From a checkpoint of a small mixture-of-experts model trained on Wikipedia.
Size: 8 layers, vocabulary 4096, 81.4M parameters.
Training: 667M tokens, 2543 steps.
Below are experts of layer 4 (counted from 0) of a mixture-of-experts language model. Rows are named router (the router's row for the expert), up (a neuron's input weights, with its number) and show model dimensions 0-159. Each number is 50 + 15 x the weight over its row's rms, rounded and kept within 0 to 99.
Before each expert's rows: a language model's description of what the expert responds to. This comes from a sample of Wikipedia text that the model never trained on.

# expert 9
Description: Quantity and superlative words like all, most, only, best, top, plus mid-word pieces such as Ott-om-ans, s-om-ething, approx-im-ation.
router:48 43 46 64 67 47 30 56 72 47 47 40 35 58 54 48 32 42 60 37 44 30 52 46 39 28 72 46 54 54 50 63 39 47 46 46 47 59 47 86 58 02 24 54 45 38 44 43 52 48 44 60 63 61 58 70 53 80 65 38 31 73 85 54 59 33 52 72 40 25 36 73 76 61 63 68 57 59 56 23 35 59 29 53 45 29 32 53 46 52 54 41 33 35 70 66 56 58 63 48 61 29 34 68 43 36 52 22 64 76 33 36 42 47 24 03 52 38 40 51 29 53 71 47 44 18 56 78 57 25 73 39 63 70 67 59 56 51 22 42 73 23 40 74 66 82 58 40 53 44 46 65 28 72 44 51 59 61 40 38
up3:56 52 36 38 44 61 45 54 49 64 50 48 32 45 31 46 59 36 51 51 42 24 56 66 52 42 70 60 51 51 73 59 25 55 34 31 51 60 46 55 54 55 27 51 78 40 54 43 51 51 41 61 45 59 55 69 57 57 33 50 24 45 70 39 34 45 39 55 42 35 43 58 62 48 56 22 68 70 56 59 71 42 45 61 31 49 74 56 51 38 53 69 70 52 43 41 55 54 36 26 16 39 56 42 38 44 58 68 42 33 68 64 73 24 54 35 48 38 68 70 05 20 61 42 41 71 79 55 45 24 63 46 53 58 44 39 46 37 10 42 53 13 72 70 52 98 35 40 45 41 60 24 38 58 41 38 25 67 52 41
up4:29 49 58 46 63 41 38 74 73 45 40 52 30 59 74 48 31 46 68 65 49 49 41 50 54 61 42 41 34 55 66 44 29 32 61 58 59 50 54 76 37 73 66 50 67 51 56 39 26 52 53 47 09 16 68 55 42 58 48 79 32 65 54 49 51 73 66 57 24 26 34 84 57 48 49 45 54 65 70 52 21 50 55 60 58 60 53 66 60 59 62 47 28 53 54 48 62 61 77 50 40 25 53 50 46 57 48 43 74 41 53 45 62 54 71 57 48 35 57 39 73 43 72 79 69 41 68 50 47 19 46 55 80 37 72 29 35 39 46 40 42 35 56 39 45 61 46 40 55 42 32 83 56 69 20 61 72 32 41 57
up5:67 35 24 57 39 51 25 96 42 48 75 54 53 17 70 60 34 39 50 40 20 38 61 35 41 61 59 53 30 35 20 57 61 43 21 51 49 64 41 51 51 38 65 58 63 38 20 46 09 37 52 68 55 88 45 45 37 60 56 46 42 57 69 50 46 67 26 55 30 38 41 47 60 53 34 55 64 43 55 41 43 56 21 63 62 48 22 71 63 19 65 64 35 53 91 79 41 73 58 27 62 50 29 58 54 56 54 74 76 54 50 64 24 51 46 65 62 50 53 44 64 51 52 34 27 28 61 27 40 55 70 29 95 49 49 40 60 54 46 91 54 82 40 47 63 29 60 40 65 48 57 70 54 44 42 48 39 48 51 40
up6:57 09 46 83 60 55 22 55 70 61 63 23 54 68 39 56 43 64 68 63 50 64 60 29 55 37 73 54 45 26 10 24 73 44 87 43 41 54 53 22 47 68 37 45 51 52 46 27 57 32 54 45 49 48 51 42 49 61 35 31 23 56 32 46 76 52 60 59 63 45 45 54 57 75 49 58 54 37 38 60 35 53 45 31 65 75 59 71 63 55 40 39 33 21 52 64 44 52 22 49 45 54 28 79 50 44 50 46 51 55 38 24 56 63 33 12 43 56 45 51 52 52 45 42 58 47 70 30 48 32 73 50 53 63 53 46 64 42 53 55 66 39 37 61 42 80 13 38 59 68 58 27 51 52 63 50 46 52 49 39
up7:62 59 25 47 12 79 33 62 62 33 50 59 56 53 10 38 63 47 55 55 34 31 63 45 40 68 63 51 83 21 50 51 42 59 61 66 51 58 29 43 54 58 38 20 67 37 56 49 43 66 63 59 74 36 69 65 41 63 53 37 71 32 20 45 63 34 32 33 44 53 58 57 58 67 67 67 28 52 56 61 61 56 72 38 58 26 46 61 58 27 73 31 42 54 40 44 44 49 45 52 39 33 54 79 59 54 39 46 36 49 39 35 66 46 55 33 61 48 42 67 83 51 55 71 83 70 50 71 72 55 35 73 47 66 51 52 19 52 28 26 32 08 34 78 53 46 41 27 84 52 38 64 50 62 38 48 30 37 53 64
up8:40 34 42 69 52 77 33 60 50 77 59 36 46 67 55 17 76 73 54 13 25 51 49 64 26 48 79 55 62 40 48 53 41 64 32 70 28 51 51 65 52 56 59 50 38 49 35 56 39 52 65 23 53 62 51 28 57 42 80 46 41 60 39 43 45 37 63 21 59 47 54 51 61 69 51 79 53 43 55 41 36 66 30 43 31 33 38 65 29 59 36 36 69 36 45 61 55 47 65 66 40 79 55 51 52 50 56 35 35 62 66 46 36 41 43 66 38 20 51 48 58 34 61 65 76 47 61 75 76 39 93 68 60 55 43 51 73 51 08 61 70 46 66 61 80 35 57 54 38 67 49 57 61 34 59 37 67 55 35 43

# expert 61
Description: Zeros in large numbers like £300,000, quantifiers such as some, many, several, well, known, object pronouns him, her, them, and the piece att.
router:51 24 52 49 63 61 57 52 62 48 37 56 38 50 61 51 31 26 78 19 55 33 23 38 08 34 50 49 53 43 47 79 55 59 47 23 39 65 51 67 67 50 43 51 54 32 40 61 54 42 51 48 70 46 64 55 47 74 57 50 31 27 57 45 49 38 50 63 00 51 34 80 52 44 36 66 82 50 60 31 46 75 59 36 49 42 51 60 40 33 43 25 37 33 55 54 71 55 63 57 32 69 31 54 65 44 68 50 65 51 40 42 57 62 37 64 59 25 46 64 39 44 71 62 43 25 39 65 56 50 60 40 46 74 52 66 69 68 31 42 60 47 63 65 53 59 62 33 62 51 49 66 36 81 22 47 39 28 38 32
up3:63 60 61 61 53 51 61 37 33 47 83 48 46 22 90 57 36 26 43 66 63 50 49 11 36 60 47 30 27 57 35 19 63 49 47 37 34 79 44 36 55 66 32 37 54 53 43 64 58 36 55 50 38 60 28 48 73 47 53 67 65 65 92 41 32 50 86 74 24 48 26 50 78 47 62 38 53 43 48 34 80 57 39 66 54 58 45 43 41 26 41 54 43 46 48 48 48 59 60 44 49 23 43 42 61 34 62 55 60 41 31 45 41 46 54 45 61 58 49 56 65 63 60 45 53 36 76 52 46 45 40 54 66 51 78 36 72 41 54 45 41 41 43 31 79 61 59 58 83 74 37 51 46 47 78 27 46 52 65 27
up4:55 51 75 51 57 44 32 15 48 72 62 35 60 35 72 37 62 57 28 66 33 56 39 25 62 61 45 31 26 42 60 40 33 36 67 64 24 58 46 39 32 49 32 45 34 59 61 66 78 37 48 56 68 36 41 64 56 51 45 36 55 70 53 69 34 48 64 65 52 52 44 65 66 71 54 43 42 49 37 03 33 48 58 58 61 54 33 66 20 87 36 40 43 46 57 52 27 60 68 42 51 59 72 46 86 42 43 36 29 73 24 21 64 57 61 32 55 40 44 33 36 58 74 58 46 55 65 39 17 48 47 56 49 38 81 18 65 57 57 48 48 61 45 71 46 61 50 64 54 48 28 54 54 59 27 58 63 22 47 33
up5:44 48 65 49 28 42 49 57 62 49 53 34 47 31 54 35 24 24 26 51 40 60 52 46 38 68 55 30 27 57 46 65 07 46 31 26 43 60 74 29 60 66 22 40 48 56 53 50 40 46 69 62 45 28 47 48 29 47 42 69 59 54 49 32 37 56 65 57 61 47 49 51 58 49 53 24 79 72 45 47 24 73 29 62 62 37 55 62 29 46 78 36 42 46 62 43 38 40 55 66 61 85 61 53 70 69 63 55 33 41 57 64 48 57 42 61 30 84 56 46 35 38 45 73 49 19 42 25 47 39 49 41 60 72 70 36 47 41 39 26 62 47 45 85 37 43 44 49 23 54 35 55 57 48 50 30 63 28 46 63
up6:99 57 54 63 42 50 48 52 51 53 59 43 29 14 45 61 37 00 31 45 25 08 48 53 55 42 53 42 49 66 64 32 50 54 41 59 56 78 47 61 37 72 50 35 60 63 51 81 80 61 70 56 51 44 48 48 36 47 54 42 70 33 66 44 43 45 33 62 48 48 53 56 41 54 82 44 69 61 65 65 46 77 54 65 29 20 59 74 32 56 25 41 51 49 24 55 46 65 48 48 34 29 44 66 41 55 45 55 68 36 62 43 46 54 54 47 76 52 48 61 28 53 39 59 55 48 37 63 32 23 47 71 53 49 29 45 23 41 57 47 43 48 71 63 67 62 45 64 60 60 55 69 59 32 62 38 38 46 42 20
up7:88 88 52 64 58 36 46 41 33 62 33 47 56 44 48 64 64 43 65 34 70 27 43 46 51 40 66 41 67 39 49 58 59 47 70 51 27 61 56 41 54 41 52 77 60 37 49 69 63 61 47 30 65 69 66 56 44 56 50 44 58 49 31 37 50 68 20 45 28 57 63 50 49 59 57 52 79 39 38 88 46 47 77 41 55 48 48 49 39 43 38 62 49 37 29 46 71 56 56 37 47 53 53 33 62 62 61 53 35 38 63 74 43 61 62 48 57 63 45 72 68 60 06 66 43 68 53 52 44 54 62 52 35 57 40 67 91 25 50 53 52 28 14 64 57 54 61 57 53 43 39 47 55 42 36 88 20 49 41 49
up8:47 73 46 53 12 59 18 77 53 55 55 33 58 39 32 58 37 22 78 45 41 33 58 43 24 48 64 65 50 59 52 63 23 58 74 35 56 63 63 42 45 31 34 69 60 44 55 88 38 49 49 58 98 56 43 63 58 68 74 52 46 53 30 55 59 53 71 55 37 48 63 52 38 44 50 50 56 29 32 44 67 47 51 54 34 56 35 62 40 63 64 50 20 39 34 46 58 31 50 51 45 38 34 29 52 34 41 40 37 60 19 50 71 41 63 54 41 38 35 49 38 62 22 74 41 67 47 20 55 41 61 58 53 64 68 26 46 62 44 21 65 40 75 68 58 58 59 40 33 28 42 54 17 64 27 34 62 46 76 52

# expert 8
Description: Census prose words like living, household, where, about, plus relative words (that, who, which) and sentence-final periods.
router:48 39 54 55 72 61 29 54 49 67 40 39 40 54 58 65 58 53 49 30 39 30 35 32 41 29 69 60 35 62 37 57 35 64 40 44 59 59 45 63 55 33 51 53 48 36 39 72 50 51 22 45 72 77 57 55 44 60 67 66 22 47 68 23 57 33 50 74 51 49 28 63 79 66 29 62 78 56 51 49 35 83 41 38 48 36 55 38 64 38 50 41 46 54 67 59 61 52 69 60 36 69 13 63 55 10 62 38 73 70 40 45 35 83 59 36 53 47 32 42 49 24 70 57 71 15 55 71 43 25 52 38 61 40 55 53 51 58 45 55 55 35 28 67 82 62 67 18 64 38 34 79 46 68 41 65 59 41 29 27
up0:41 22 64 67 62 37 43 75 41 47 59 61 36 38 42 35 51 41 40 59 45 28 54 58 53 48 90 29 32 72 41 67 68 49 51 49 49 41 85 42 46 76 42 19 53 44 49 64 61 42 42 26 17 46 60 71 41 39 44 60 36 48 09 52 38 42 62 41 31 67 54 54 34 73 23 55 55 51 53 31 43 74 76 51 54 63 60 77 79 49 69 37 55 31 38 54 32 54 36 32 47 44 43 52 68 62 52 46 74 52 50 57 34 29 62 46 35 60 30 81 26 67 54 67 46 46 46 50 49 44 61 68 77 46 60 47 53 20 42 32 42 45 62 64 43 58 35 80 38 39 73 58 11 45 68 58 29 43 57 36
up1:36 47 42 26 43 42 47 54 69 36 52 48 61 48 71 64 19 57 60 68 25 44 68 47 37 34 33 35 44 43 71 46 48 33 66 44 53 61 79 62 47 28 35 42 70 29 51 29 67 56 43 24 40 64 55 42 50 39 70 56 43 32 33 46 34 61 37 42 43 52 48 58 35 77 43 48 40 30 46 42 44 67 39 70 47 46 42 50 62 64 51 43 36 50 55 38 57 46 88 48 49 54 72 51 51 39 54 42 56 75 44 50 57 44 31 61 66 58 75 14 44 50 54 34 36 57 65 59 70 50 56 26 60 63 62 44 15 43 30 79 46 67 39 77 43 59 69 58 49 48 38 88 66 66 59 45 52 40 38 58
up2:54 46 35 36 49 51 21 59 15 50 56 65 66 38 68 38 58 43 44 59 66 46 33 29 48 40 61 38 27 60 63 52 39 63 43 51 48 61 64 40 40 77 45 22 42 67 35 58 28 34 78 42 75 36 49 40 28 51 55 61 15 64 22 63 50 43 64 68 44 73 32 38 54 49 60 61 57 57 36 59 34 77 34 56 37 49 34 69 37 37 56 42 36 55 58 28 66 45 62 60 66 60 61 54 48 33 62 51 60 59 46 51 46 63 50 46 51 47 27 29 48 12 71 70 52 64 65 43 66 39 63 38 28 44 63 45 47 29 54 38 45 59 29 86 38 61 60 72 33 52 57 87 19 54 57 77 44 19 46 28
up3:35 39 76 51 69 44 49 27 54 50 52 51 51 44 51 48 29 61 41 51 45 32 45 51 58 67 32 62 64 57 74 52 47 36 54 42 56 46 67 72 60 65 72 46 64 40 57 44 64 48 53 63 49 28 50 54 36 51 55 64 08 35 44 37 66 21 65 72 76 56 13 31 70 59 35 75 57 41 48 39 59 54 55 58 48 64 49 42 66 55 42 76 36 59 47 50 43 41 29 48 12 53 41 52 38 49 53 58 67 29 40 49 77 55 42 58 41 43 65 54 66 38 44 47 46 64 43 30 09 77 32 49 93 60 70 41 58 47 70 40 37 39 66 22 48 34 35 65 61 95 80 36 19 23 77 68 48 33 34 41
up4:18 65 51 40 50 33 44 47 14 62 54 57 71 34 87 28 55 30 49 44 61 33 52 38 48 78 49 32 39 50 61 54 50 40 74 41 65 30 18 58 66 33 37 73 46 32 56 14 43 79 32 53 64 79 39 78 34 56 57 67 28 27 42 29 75 28 51 55 43 56 68 47 58 65 60 50 48 33 50 51 42 57 48 53 38 63 30 43 37 53 54 46 46 57 33 53 61 33 36 23 72 48 36 61 72 65 60 69 52 44 32 54 38 45 88 35 74 42 41 66 50 64 39 40 79 44 39 30 38 48 31 42 70 53 59 48 58 39 55 47 65 49 52 49 53 40 51 72 49 43 72 70 56 53 47 58 45 14 09 57
up5:55 37 62 54 62 56 60 43 71 38 62 55 82 15 57 77 29 28 61 43 24 72 36 38 41 46 36 49 77 52 41 45 31 54 42 43 50 74 52 66 59 38 42 47 46 49 58 36 37 58 61 76 46 84 36 43 25 68 25 69 51 76 40 29 59 39 45 33 44 49 53 52 45 57 61 45 50 53 70 16 67 73 51 54 32 27 64 65 81 19 70 77 46 33 32 44 78 50 42 39 45 27 36 50 45 59 64 60 51 41 49 55 32 63 52 41 52 38 58 38 48 29 62 40 32 42 31 55 43 74 49 30 52 68 66 58 42 58 35 50 80 69 34 57 49 59 77 43 62 22 53 73 67 55 21 33 26 22 57 67